Experts of a small language model.
Size: 11 layers, width 256, vocabulary 8192, 46.5M parameters.
Experts: 384 squared ReLU neurons an expert, 2 picks a token, a softmax router.
Training: a variant of Adam for the experts, 516M tokens.
Below are experts of layer 7 (counted from 0) of a mixture-of-experts language model. Rows are named router (the router's row for the expert), up (a neuron's input weights, with its number), down (a neuron's output weights, with its number) and show model dimensions 0-255. Each number is 128 + 32 x the weight over its row's rms, rounded and kept within 0 to 255.
After each expert's rows: "gets" lists some tokens that make up at least twice as much of what it gets as of all text; "comes before" lists some tokens at least twice as common just after its tokens as in all text. This comes from a sample of Wikipedia text that the model never trained on. Tokens count by the router's weight.

# expert 9
router [105  93 126  92 169 161 101  87 145 152 126 123 123 170 165  92  77 167 149 150 120 150 148 168 131 163 127 139 144 115  83  87  83 182 139 167 133 111  72 139 131 204 142 157 161 186 109 119 131  81 128 115 142 142 131  84  89 172 115 105 122  98 158 125 134 153 153 125  77 114 223 107 129 145  92 122  99 137 121  81 163 111 163 135 135 157 123 127 126  57 120 141 148  83  60 167 178 129 103 113 103 140  98 111 185 153  96  79 172 161  90 114 136 154 130 130 105  98 171 122  96 120 185 103  82 148 143 116 103 122 131 118 155 149  99 152  98 101 120 118 179 137 135 152 122 114 140 100 113  91 178 122 100 195 127 165  84 107 131 105 134 164  98 122 110  83 151 154 133 125 160 128  85 111 162 192 122  74 124 100 188 129 189 164 145  77 104 125 183 148 109  57 138 133 110  74 160 118 112  57  90 104  55 111 118  95 168 167 116 148  93 188  87  81 155 123 165 127 117 150 125  69  79 147 144 142 134 144  89  82 163  90 107 140 136  79 197 107 119  78  51 131 151 131 130 139 119  84 126 140  77 112  60 125 141  86]
up3 [130  95 109 123 105 103 192  88  76 154  77 134  97 151 134 115 164 166 144 161 177  75 131 143 157 112 148 150 192 103  90 153 132  37 110 116 101 131 163 135  86 201 104 217 132 118 121 135  98 118 136 122 170 113 108 189 146 139 120  57 124 129 171 116  87  92 117  63 165 142 141 150 150 141 139 170 150  88 162 115 159 153  69 116  90 129 121 129 127 118  99  83  68 119  93 127 143 130 133 119 172 121 131 167 125 148 164 102  81 111 117 171 133 108  99 155  80 141 135 135 128  94 113 169 126 129 118 156  94 137 158 110  56 133 118 156 103 118 116 171 119  70 134 137 139 116 201 126 138 132 134 103 185 164 137 115 164 118 163  70 165  75  98 168 123  84 130 110  55 160 158 113 141 113 130 149 122 144 129 166 106 124 140 147 112 157 160 168 182  99 151 128 156 122 156  88  48 157  90 144  82  96 203 125  98 108 114 149 117 153  63 123  96 110 143 122 115 106  80 186 149 141 180 206 107 138  98 186 121 150 134 114 134 142 111  92  58  95 168 145 110 144  90 122 133 159  82 136 163 116  99  98 116  52  77 121]
down3 [149  75 113 162 202 162 116 113  92 157 125  71 138 120 130 137 128 135 209 170 159 164 119  80 105 123  86  70 135  89 102 152 139 147 116 126  74 101 104 166 146 153 108 106 146 116 114 137  82 155  76 133 206  95 122 157 156 114 121  94 125 101 179 139 126 125 108  73 155 179 182  67  75  98 121 105 101 105 144 201 169  93 166 116 124 141  84 126  44 114 112 114 159 184 106 116 178 126  94 123 137 145 142 164 114 158 195 166 133 171 146  86  87 197 111 149 138 158  92  85  87 156 105  87  88 111  90 147  98  89 127 155 150 137 153  94 132 119 120 176  94 108 152 144 114 156 152  88 107 139  91 187 144 111 120  72 128  97 142 145 194 102 135 182 135 157 167 136 122 160 100 118 139  97 107 142  80 108 136 154 118 133 182 150 108 142 114 162 156 130 120  65 122 174 102 131 101 141  94 118  94 166 147 132 138 167 194 230 118 119 160 152 111  87 168  84 142 144 127 132 115 146 161  70 140 110 115 110 138 113  83  74 112 115  75 149  84 134 154 114 119 110 127 119 142 160 115 182 100 126 126 113 108 125  88 205]
gets: " |", "\n", "=", "|", "\n\n", "  "
comes before: "|", "=", "\n", "  ", "\n\n", " 0"

# expert 14
router [132  77 201 105 154 147 191 177  71 163 124 154  91 120 102 112 114 141  96 107 162  67  88 130  85 148 138 106 137 130 164 158  81  55 156  76  84 163 139 149 123 145 145 126 133 162 102 177 125  89 185 122 138  67 150  77  88 106  95 201 120  78 158 138 142 140 105 202 150 128 166 130  93  18 114 127 121 126 118 149 162 176 126 135  81 164 123 121 173  71 104 124 111 110 176 145  85 134  81  49 107 127 101 176 104 148 160 130 131 168 138 169 131 130 141 159 150 114 155 137 185 144 117 140 145 105 150 142 178 113 179 104 133  88 114 129 118  58 113 159 159 108 201 103 140 115 130 148 136 105 109  92 147 189  93 167 152 116 103  67 144 165  94 108 159 114  97 170 141 124 125 111 134 127 145 155 143 100 167 188 185 128 124 108 117 132  96 129 147 125 158 125 108 128 133 180 185 147 140 137 172 114 147 129 164 159 118 150 106 132 146 104 104 175 127  99 149 101 108 183  89 109 113 125 142 128 138 147 119  96  88  56 163  82  98 126 163 147  97  98  63 160 176 156 122  93 152  83 164 145 106 116  85 109  79 138]
up55 [140  87 175  96 125 123 139 150 154 130 112 177 159 184  75  86 117  71  98 109 130 127 145 133 130 146 150 183 161 118  92  64 177  96 129 107 172  89 151 141 130  87 136 108 136 103 146 169  90 193 103 123 108 142 147 128 144 114 213 137  93 134 135 121  97 183 109 115 157 153 109 156 113  85 157 184 125 137 106 133 138 158 102  85 152 103  67 171 161 152 144  37  57  97 107 163 138 141 125 134 138 105 153 140  99 101 106 162  69 140 150 126 140 109  95  86 110 182 128 139 157 175 140  73 125 134 146 146 111 103 130 106 103 167 163 139  48 121 135 186 139 100 105 128 115 134 105 175 158 100  93 177 127 148  57  88 125 223 127 105 162 181  62 106 162  91 116 140 120  34 137 152 175  45  88 110 103 123 167 145 118 190 125 135 172 150 160 156  79 121 128 174 141 120  98 146 123  94 115 111 156  82 109 110 139 130 125 109 158 105 145  97 140 125 154 142 142 167 103 125 149 102 112  99 128 130 111 164 135 135 119 116 141  80 125 119 126 140 178 163  71 182 160 132  91 104  89 120 181  98 143  90  95  64 153 104]
down55 [ 91 152 180 144 183 142 158 191 139 123 115 162 113 117 147 128  95 108 183 114  68 156 131 101 126 144 205 147 183 188 100 131 138 120  91 130 108 161 141  83 117 134 124 146  90 163  59  72 127 145 127 140 126 128  91 102 157 150 109 123 132 119 173  95  85 110 131 180 176 112 184 138 106 129 138 189 218 141 106 130 155 163  87 121  96 161 161 161 149 160  96 139 183 126 110 125 122 106  91 106  99 197 101 176  90  70 138 141  82 145  95  80 104  58 236 163 155 140 154 179 152 131 126  79 159 134 175 189 173 128 176 130 153  88 169 144 105 137 128 115 139 138 136 155 145  90 146 122 117  96 152 164 175 108 108 169 154 110  40 149 143 121 128 176 186 125  82 142 196 118 149 112 116 129  91 141 148  42 128 159 157 147 137 132 117 130 117  96 152 133 108 153 145 114 102  75 190 147 111 123 137 123  99 106 101 144 122 151 128 157 129  60 151  96 143 117 127 126  87 124 119 124 113 142 133 120  88 117 130 159 124  56 140  79 108 128 129 179 111 104  83 118 120 129 126  86 130 109 105 158 119 137 135  95 123 215]
gets: " |", "=", "|", "-", ":", " The"
comes before: "  ", "=", " The", "\n", " \"", " Nominated"

# expert 3
router [ 86 118 136 144 108  97 116 123 146 146 151 165 151 130 104 123 176 139 132 174 120 107 166 112 101  98  81 179 127  75  94 100 128 108 146 136 141 136 126 124  81 182  96 149 166 110 142 114 172 150 122 191 113 163 147 101 124  80 101  89 107 169  95 104 116 136 138 152  98 140 183 118  94 160  72  99 143  98 166  86  84  91  82  87 129  92  97 120 100  89 159 139 111 177  90  75 184 106 146 154 117 191  91 100 134 107  51 159 103 153  96 152 141  82  82  75 142 178 139 167 144 101  87  95  96 128 109 120 117 170 132 168 129 104 102  93  83 136 130 104  79 109  94 121  86 168 125  77 116 135 152 157 119 151  79 197 101 144 104 145 115 110 148 141 153 148 173 160 101 102 160  90 129  90 124 171 159 129 104 194  35 124 154  93  92 125 207  85 121  94  75  98 119 181 129  83 124 156 115 150 100 107  64 149 100 133  93 109 179 141 111 185 160 152 147  77  92 116  92 157 157  68  84  51 150 151 160  75 150 166 158 167  91 128 130 120 126 137 128 124 147 144 112 112 152 138 116 131 151  58 101 128 146 142 163  86]
up3 [116 107 123 110 101 126 111  84  78 133 137 150  91 105 134 151 152  75 146 142  92 145  76 177 100 122 142 110  98 175 136 138 131 134  75 159 136 120 160 173 129 143 136 183  31 127 145 124 157 147 176 161  48  87 149 146  74 127 118 122  96 158 146 118 133 161 132 126 180 121 121 133 208 154 109 176  23 152 149  94 119  84 139 155 108 161 125  73 107 122 105 176 133  93 166 148 141 185  78 167 184 128 115 130 161 120  85  87 135 175 126 121 116 138  99 166 169 145 108  81 153 147 135 177 126 169 160  94  87  64  87 114 142 102 185 147  81 111 132 102 165 149 165 106 126 131 123 130 117 145 152  46 149 115 121 168 106  90 120 140 176 132 110 124  97 148 126 121  86 128  93  73 140 163  93 155 131 189 148  77  94 137 121 135 131 152 162 123 126 173 151 158  69 101 141 109 133 131 149  95 140 147 126 107 138 161 135 105 159  33 143 107  91 110 114 134  87  33 149 173 132 212 123 157  87 150 100 131 164 153 154 180  92 119 149  96 132 125 132 159 118 146 154 138 162 138  92 133  87 157  87 113 144 156 175  84]
down3 [156 116 105 163 112 106 161 138 148  85 113 143 159 101 134 167 118 130  85 112 112 139 191 131 136 173 151 105  82 105  97 149 167 215 117 128 137 166  84 148 159  87 145 148 131 117 142 103 106  68 156  80  82 140 100 138 143 147 113 126  70 106  50  97 128  95 148 163 110  53 108 227 115  81  55 172 131 116  90  49 119 142 171 106 164 119 149 109 153 184 148 164 130 107 126  89 114 129  64 128  97  77 110 103 104  65 121 104 110 135 215 111 174 151 123 169 125 117 150 133  62 137  89 192 119 116 130 102 134 109 106 151 126 132 161  63 170 136 134  65 199 175 131  99 143  94  94 136 142  54 126  86 110 126 114 149  62 108 164 137 147  92 148 111  74 145 120  90 134 138  85 107 100  98 104 101 106 170  90  97 137  80 137 114 137 107 104 165 136 142 160 151 139 125 135 131 134 107 112 139 159  87 116 138 118 127 137  70 104 118 206 120 114 112  95  92  38 177 118  79 125 132  98 149 127  78 156  96 151 137 129 155  91 127 144 111 157  98 152 151 132 108 108 142  76  99 168 130 137 131 103 144 113 109 124 139]
gets: " |", " 0", "%", ")", "0", "1"
comes before: " |", " 0", ";", "%", " 1", " 2"

# expert 5
router [147 150  88 115 169  85 122 111 156 108  58 179 155  56 160 109 124 146 101 168  99  63 170 145 119  91 140 112 138 173 164  82  64  99 126 197 126  97  95 147 114 171  72 143 125 137 160 122 121 108  63 166 128 159 119 188 139 112 182  98 119  90 125 154 150  79  99  86 122 114 176 151 197 143 168 186 112  87 185  93 120 172 108 117  89 130 145 137  78 164 122 162 104 115 104 150 184 112 154 159 105 135 135 115 109 154 130 185 150 153 129 157 126  92 118 110 137 102 171 119 101  64  85 152  32 208 107  54 123  61 128 100 100  89 129  85 140 196 166 166 113 155  71  85 105  99 106 117 140 128 119  84 119 150  98 170  98 108 125 169 114 109 172 115 143 149 115 101 116 107 174 129  88 146 126 154 128 135 129 101 122 136 173  94 135 111 170 146  93 158 156 146 119 108 130 104 139 170  65 138 117 157 147 140 120 108  75 140 118  52  53 182  80 135 146  79  81 148 140 127 107 112  97 157 116 130  88 112 126 113 166 129 157 177 141 114 102 124 169 102 111 141  80 120 127 157 127 151 102 140 134 111 121 124 136 110]
up3 [159 141 143 135   0 129 105 139 124 174 142 141 102 149  84 114 123 127  64 122 171  94 125 104 170 148 134 127 144 122 131 100 100 124  62  88 118 129  86 124 147 171 133 146 126 153 166 197 104 188  76  95 126 155 150 162 145 135 151 118 148 243 119  98 169 127  88 119 110 142 137 159 185 125 136  66 189 136 129 158 119 116  74 137 143  99 143 166 142 111 124 166  43 177 121 143 151 116 116  79 137 150 115 123 101 128 128 126  56 159 138 133 120 166 146 178 144  56 140 127 174 147 135 118  95 236 123  97 132 121 147 174 111 118 111 139 167 125  66 143 141 136 197 117 116 120 194 169 198 104  93  94 101 107  89 174 168 100 140 127 162  81 113 108 124 200 144 165 120 111 116 131 152 123  85 151  86 128  99 129  83  88 135 125 171 152 144 140 127 115 176 122 105 121 146 132 138 134 124 157 119  98 112 100 105 141 138 131 153 203 200 120 131 148 128 159 126 119  82 143 166 106 109 127 149 148  38 127 128 153 137 124 155 134 121  93 119 142 110  96 113 106 164 105 121 146 133 157 106 146 127 121 102 113  80 125]
down3 [ 84 143  82  88 116 182 111 172  91  93 184  77 160 158 151 126 214 160 152  94 115 123 187 161 158 115 131 133 169 125 127  68 136 125 135 166 143 122 123 104  77 121 108 101 137  77 140 148 125 147 139 101 155 175 203 158 202  93 127 144 185 102 108  78 158 114  94 106  76 148 133  72 128 119 139 121  89 107 111 127 170  79 105 136 121  82 120  62 114 153 170 108 147 167 119 149 154  81 160 107 147 174 125 115 106 145 113 171  80  82 135 115 135 196 161 117  79 132 199 156 140 132 171  83 108 140 137  91  93 195 134 142 127 142 116 107 128 156  99 131  91 126 102 157 104 161 113 125 133 151 146  95 169 118 148 162 146  79  91 141 124  80 115 186 113 148 146 107  51 146 173 116 130 131  55 119  80 150 195 128 106  83 121 110 173  92 109 116  86 107  69 140 129 151 158 116 116 110 125 137 128  74 188 139 103 133 140 164 121 170 170 137 132 149 179 119 162 161 156 130  89 148 156 142 106 176 109 175 131 112 120 186 132 158 122 152 141 110 151 146  55 105 117 103 158 143  80 120 124 177 131 186 141 123  98 210]
gets: " |", ")", " 0", " No", " no", " 1"
comes before: ":", " |", ";", ")", " 1", " 3"

# expert 1
router [109 169 100 135 153 114 127 150 145 168 138  86 171 104  81 128 114 160 122 130 159 106 153 124 120 107 150 106 136  92 170 249 124 150 159 107 130 104 134  91 170 102  66 120 142 193 168 134 145 100 164  93 109 152 140 118 155 189 140 161 137 152  74 154 110 152 124 129 118 110 115 156 141 145 116 117 115 120 195 175 116 176  92  94 108 154 166 123  64 107 137  83 110 111  91  90  90  45 123  70 122 136 111 128 146 150 195  93 114 176  68  74 138  95 112 137 167 142 105 130 144 178 163 124 113 184 115 205 160 165 141 149 138  89 153 110 152 116 105  81 115  81 206 127 166 125 158 135 112 185  93 127 164  63 202  89 133 143 155 175 142 149 137 177 175 157 114  79 189 174 171 164 106 165 101 121  78 123 186 151 105 146 178 127  73 151  80 113 101 144 148 171  94 123 139 140 131 186 138 172 121 158 129 126 168 153 127 122 152 134 121  81 120  78 101 122 114 144 125 117 122 146 141 113 110 104 154 129 118  76 167  89  59 148 109 132 125 174 111 116 142 176  97 113 137 160 160 161 149 111 145 143 114 160 139  90]
up3 [135 124 118  83 111 197 100 125  69  95 162 102 119 107 126 114 168  99 117  96 199 137 126 115 188 147 115 120 106 118  93 120 185 119 117  87 117 153 151 153 153 121 187 143  99  99  99 138 135  91 114  69 106 124 200  54 155 171  81 170 158 118  62  83 119  95 105 159 118  91 100 152 190 104 118  97 121 137 155 176 151 122  64 160  82 139 101 139 137 147  96 115 105 180 126 118 158 160 159 151 147 160 166 127 109 170  87 153  89 145 127 154 146  93 107 107 103 139 138 144  69 100 135 142 176 138 116 108 119 163 108 116  54 106 136 158  76  30  56 112 181 103 137 128 133 105 106 153 127 133 135 145  92 102 162 123 140  89  90 147 191 137 158 141 166 120 120 115  77 116 192  86 175 111 144  95 109 189 173 139  54 116 126 168 109 147 116 105 101 128 151 133 124  57 119 130 126 131 148 126 156  80 194 134 132 107 161 116 132 152 150 103 174 110 150 117 136 128 120 148  68 129 129 151 185  85 148 130  98 190 114 148 187 105 126 115 175 154 175 149  98 175 114 120 177 106 145 166 150  92  76 100 155 129  74 131]
down3 [184  94 153 160  97  93 124  90 125 151 135 118 149 158 149 103 127 122 139 181 176 135  99 107 146 163 141  95 130 137  84  98 123  96 206 152  39 161 204 125 139 103 131 109 104 116 116  70 136 132 117 134 142 131 142 109 153 200 131  58 142 114 214 164 181 151  77 164 104 144 121 142 114 125 130 121 172 170 120  48 144 114 128 139  87 104 162 166  73 137  94 109 140 115 125 135 170 106 120 178 144 171 121 133 114 143 181 113 123 110 146 154 151 116 153 105 143 133 148 114 173 117 114  80 160 171 147 108  96 105 111 141  78 104 126 140 155 137 143 140 128 113 171 176 158 111 145 125 123 120 128  96 162 107 127 159 109 176 138 159 158 121  83 203 133 161 132 166 143  92 132 178 116 168 141 106 122 137 165 129 118 107 120 128 121 152 124 167 125 125 169 120 117 116  89 119 126 176 202 102  94 133 137 166 116 209 121 210 177 128 139 186 106 109 141  77 175  55 125 104 174 162 198 127 123 144 131 131 166 157 109  84 160 170  65 154 115 141 103 126  83 169  95 177 127 124 105 102 162  93  82 132  94 125 116 244]
gets: ",", "|", ":", ")", " in", " ("
comes before: "\n", ")", "-", " 18", "–", " ("

# expert 15
router [138  95 102 131  93  54 112 170 148 123 111 150 146 122  81  91 221 153 150  40 130 126 152 103 140 130 151 143  95  89  67 185  25 126  62  87 109 134  91 148  95 160 137 123 114  94 190 102 129 149 119 148 144 146 170 158 122 103 152 103 145 107 146  82 119 193 121 105 141 143 187 123 142 168  97 166 149 113 101 132 106 152 145 130 141 107 119 135 172 154 167  72 143 183 140 134  74  98 148  59 138  99 173  99  77 146 121 122 131 144 119 147 110 136 114 160 102 128 170 182 128 166 140  93 129 102 144 126 134 134 134 122 105 176  89  99  85  78 173 170 140 180  98 116 134 152  72 169 159  99 112  86 107 140 154  83 158 100 129 100 124  94 121  78 146 169  98 125 110 168 122 116 131 157  88 102 103 123 121 112 179 146 129 137 196 106 100 137  98  68 155  82 100 121 147 142 144  99  80 152 142 152 139 124 113  90  96  66 113 140 153 133 119  96 147  73 133  78 143 110 114  71  75 149 144  84  91 121 148  92 167 158 134 106 103 142 134 178 166 145 181 112 138  80 115 122 150 199 134 189 158  95 153 182 105  74]
up0 [119  73 122 120 133 113 107  77  52 113 131  92 103 115 105 155  96 173 157 197 120 141 101  51 147 124 183 115 137 146  63 112  92 142 109 131  73 175 116  94 149 161 158 102 187 143 127 139  66 166  83 103 171 144 129 109 156 105 118 129 107 159 157 121 129 124 112 134 139 179 125  87  67  70 144  88 117 151 112 195 106  96 141 101 101 171 163 154 124  86 145 102  91 108 112 125  93 120 117 164 135 116 100 113 185 136 123 128 124 124 103 179 156 210  97 142 131  93 159 111 142 121  88 145 125 126 113  99 129 124 148 159  79 168 121 131 136 146  70 131 148 132 140  92  77  39 165 124 166 185 104  69 141 130 151 169 103 125  88 149 161 134 151 168 142 134 110 130 182 108 108 149  94 110  73 113 120 127 205  93 178 122 120 131  61  88 179  97 116 124 148 158 174  74 149 118 118 114 139 196 133 120 133 125  81 144 164 102  99  95 148 132 168 115 129 141  84 148 117 107 115 130 130 124 162 119 138 137 136 107  61 154 148 168 158 151 172  33 132 156 156 125 156 199 182  94 123 193 116 130 101  95 171 101 178 113]
down0 [131  83 147 121 111 118 135  95  33 136 110 170 116 141 140 114  84 139 128 159 130 165  68 131 149 122  80 174  77 104 164 106  77 169  98  92 104 127 149 174  99  98 180  57  72 168 134 138 127 116  98  94 102  95  74 135 129  77 137  99 132 110 125 119 124 157 111 122 136 132 190 147 143  99 140  73 134 161 104  69 118  95 151 102 129 157 165 148  96  32  96 190 103 143 149 121 108 113 110 176 135 158 149 141 190  64 106 111 184 120 116 196  93 137 104 106  89 167  78 129 160 140  77 125 130 104 130 100 177 147 130 139 167 140 138 112 142 134 128  88 162 140 123 171 134 121 111 123 151 117 115  76  97 135  90 111 148 151  57 151 152 147 156 114 140 116 143 119  79  91 133 186 140  65 157  93 174 100 197  77 167 111 143 135  94  73  99  42 142 149  72 119  92  98 130 118 146 125 165 163 106 135 125 146  70  99 149  85 132 129 120 123  67 143 114 108  88 112 127  84 134 134 122 164  91  80 151  73 167 111 127 147  97 132 161  87 155 114 145 161  82 104  84 160  88 101 154 149 106 116 117 165 163 175 137  78]
gets: "-", "\n", " •", " Date", "  ", "^"
comes before: "-", ":", "|", " •", " Votes", " %"

# expert 0
router [163 107 173 114 109 123 193 129 115 124 123  94 113 177 169 123 133 100 174 156  82 149 107 114 151 163  98 183 132 177 121  98  97 115 127 127 173 132 101 134 127 111 139 124 115 119 154 157 108 110 118 112  80 138  95 152 136 113  92 109 161 112 125 172 100 134 167 140 133 184  57 100 154 151 161 113 113 141 122 116 197 106 143 159 155 174 146 115 139  86 138 131 124  99 175 128  98  98 122 146 131 199  71 176  79 176  95  93 155 136 155  78  72 123 135 113  97 142 120  65 147 110 173 150 139 179 131 133 106 136 112 105 122  89 151 204  84 156 124 141  87  73 180  73 125 108 200 139 104 163 144 158 191 158 139 153 147 199 152 141 134 150 143 183  99 122  95 133 113 107 124 163 134 101 152  11 170 154 149 125 169 160  82  85 153 156 118  72  87 113  80 150 113 140  96 136 116 132 149  55 103  94 163 168 119 135 122  90 113 128  76 143 149 102 150 168 156 159  93 147 144 120 158  90 127 145 118 156 131 164  79 156 106 152 126 142  71 159  56 139 152 110  91  72 115 160  81  93 111 155 175  72 181 151 130 163]
up0 [ 94 125 152 142  69 112  66 153 147 144  97 170 150 114 155 111 132 199 126 151 123  81 178 119 153 139  90 165 146 108 165 110 139 150 176  47 123  70 188 174 136  97  93 111 125 118 147 157 153 178  54 184 103  93 147 121  89 115  91 109 133 118 165  95 147  88 166 137 104 113 180  78 123 104 184  94  97 159 144 189 138 122 156 166 127 124  47 102 135 118 119 114 127  75 122 145 166 121 100  89 137 135 161 163 148 165 119 141  69 154  85 147 156 151 103 146 155 114  82 101  83 124 127  93  81 140 119 159  87  89 214 138 112 124 181 178 133 106 122 142 144 151 114  92 133 173 129 133 107 123 146 151 156 147 101 181 122 132 126 135  92 123 130  49 142 138  59 136 134 153 125 114 178 160  83 172 136 120 187 148 118  77 161  83 168 169 107 108 163 148 152  92 153 138 106 143 114 108 138 161 227 113 107 127 156 145 122 142 115 163 165 110 119 107 167 129 146 125 177 140  68 125 103 140  87 137 128 179 157 124 115 129 172 164 143 131 164  48 127  81 178 177 118 152 105  98 193 101 103 121 111 163 117 139  97 119]
down0 [146 149  76 158 123 167 108  87 172 130  78  86 130 135 157 140 173 128 161  82 110 113  80  78  85 136 131 156  75 131 179 109  91 167 179 133 133 155 139 122 155 152 115 101 188  69 147  94  96 167 132 118 191 159 162 122 123  69 167 129 149 153 136 122  77 159 108 141  74  91 140 103 144 128  96 117 120 110 178 134 133 124  96  83 123 157 165 165 111  99 192 117  50 147 156 154  91 114 121 116 103 155  47 106 136 106  85 184 123 193 156 161 146 126 108 139  86 100 143 141  68 150 105 155 117 138 122 157 109 118  94 167 147 122 105 153 190 121 116 121 107 147 129  72 127 130 158 100 171 114 130 156 136 157  65  97 132 144 127 181 141  68 124 119 166 145 158 115 156 174 117 133  79 121 139 196  89  95 146 163 187 124 137  98 164  85 119 136 130  99  90 158  85 117 150 203 144  98 155 157 147  55 155 107 149  93 118 124  50 131  76 176 174 141 161 175 118 133 122 151  76  78 120 140 132 156 133  83 163 140 136 171 117  82 133 209  78 148 133  99 145 150 135  70 115 129 144 111 126 154 187 170 155 132 131 130]
gets: " to", " and", " for", " with", " by", " in"
comes before: " the", " a", " his", " he", " it", " be"

# expert 12
router [148 144  93 111  84 172  60  83  97  96 157 113 118 119 149 154 125 179 158  79  83 110 105 134 132 134 163  89 115  47  84 135 140 151 137 139 112 104  84 119  97 135 141 137 167 123 113 118 122  77  75 171 140  95 151 125  80  75 174 122 167 109 121 124 124 152 118  99  80 111 108 110 145 167 107 127 139 172 114 154 169 111 154 130 150 119 131 100  98 157 110 133 142  81 134 163 118 182 147 161 108 127 106 126 203  87 146 105  92  91 119 103  69 101  81  78  96 114 132  69 101 113 114 126 168 126 167 114 145  79 142 136 130 143 165 113 144 141 124 158 108 152 128 155 115 135 158  86 113 154 152 155  84 162 188 118 102 108 118  98 109   8 149 214 157 109  75  72 126 138 156 130 107 135  99 154 131 187 112  98  68 114 101  83 179  96 142 126 189 163 145 164 106 182  76 167 154 155 166 125 118 120 119  61 145 162 125  84 151 107 171  72 138 107 125 220 110 160 115  94 155 122 155 189  76 167 138 128 138  76 137 131 110 182 116  86 150  92  88  84 147 105 109  67 113 137 125 149  83 129 149 121 105 101 125 137]
up0 [137 122 131 146  54 162 202 144 143 129  96 150 130 199 112 129 122 136 101 125 154 167  94 122  89 174 106 172 139 127 135 111  65 110 105 138 131 157  93 147 108  56 165 141 121 102 127 122  85 136 127 133 147 116 102  96 113 161 117 145 131 133  50 174 125 108 124 105  95 140 171 175 163 131 123 155 149 102 132 149 119  87 141 157 116 121  78 161 109 160 162 146 161 108 128  81 175 123 175 135 163 147 128 127 145 255 154 120 139 100 153 157 121 100 131  56 111 127  86  90 139 103 153 131 131 121  66 128 113 120 102 108 102 113 125 166 143 143  83 107 101 175 130  78 158 137 203 148 164 122 114  72 158 151 100 139 176 211  80 127 197 138 145 127 126 144 135 148  79 100 170 109 204  96  78 151 160 175 182 107 106 136 173 127 187 158 107 111 114 152 114 112 105 143 105 122  82 118 116 151 148 107 155 136  98  84 155 117 106 181 112 144 144 150 122 175  92 157 127 110 101 150 121 143  99 119 120 153 135 117 142  72 104 144 175 179 124  67 138  68 153 145 136 148 155  91 118 103 159 167 105 113  97  78  97 127]
down0 [137 117 150 108  21 177 167 148 151 119 165 131 145 106 154 128  38 150 134  99 118 162 106 117 101 134 128 118 123 132 143  84 112  98 114 187 126  71 127 125 104 168 119 142 114  75 162 113 135 174 175 109 178  75 155 120 123 177 110 109  92 177 159 106 114  75 119 155 121 153 163  98 136 111 160  86 130 134 145 115 147 176 125 139 111 141 155 131  82 125  74 127  91 181 110 123 120 113 133 160 170 119 180 133 138 107 179  90 127 155 138 134  80 145 112  84 139 115 133 114 139 125 151  86 131 146 115 164 146 156 172 145  74 134 162 134  94 111  97 124  75 143 152  88 151 163 127  73 186 121 149 122 104 112 144 115 179  72  80 104 138  98 108 104 137 112  92 119 128 133 112  59 130 195  68 137 168  97  89  73 130  82 151 120 116  61  74 111 139 147 140 141 125 155 160 105  86 164 104 173 112 127 156 122 131 140 131 202 108 134 150 146 160  73 118 124 139 146 150 118  85  98 224 147 125  71 117 129 159 141 142  54 118 152 128  60  88 103 149 120  79  82 101 184 183 109 110 152  80 137  90 176 147 100 105 218]
gets: "'", " his", " a", "s", " their", " her"
comes before: "s", " (", " first", "–", " season", " career"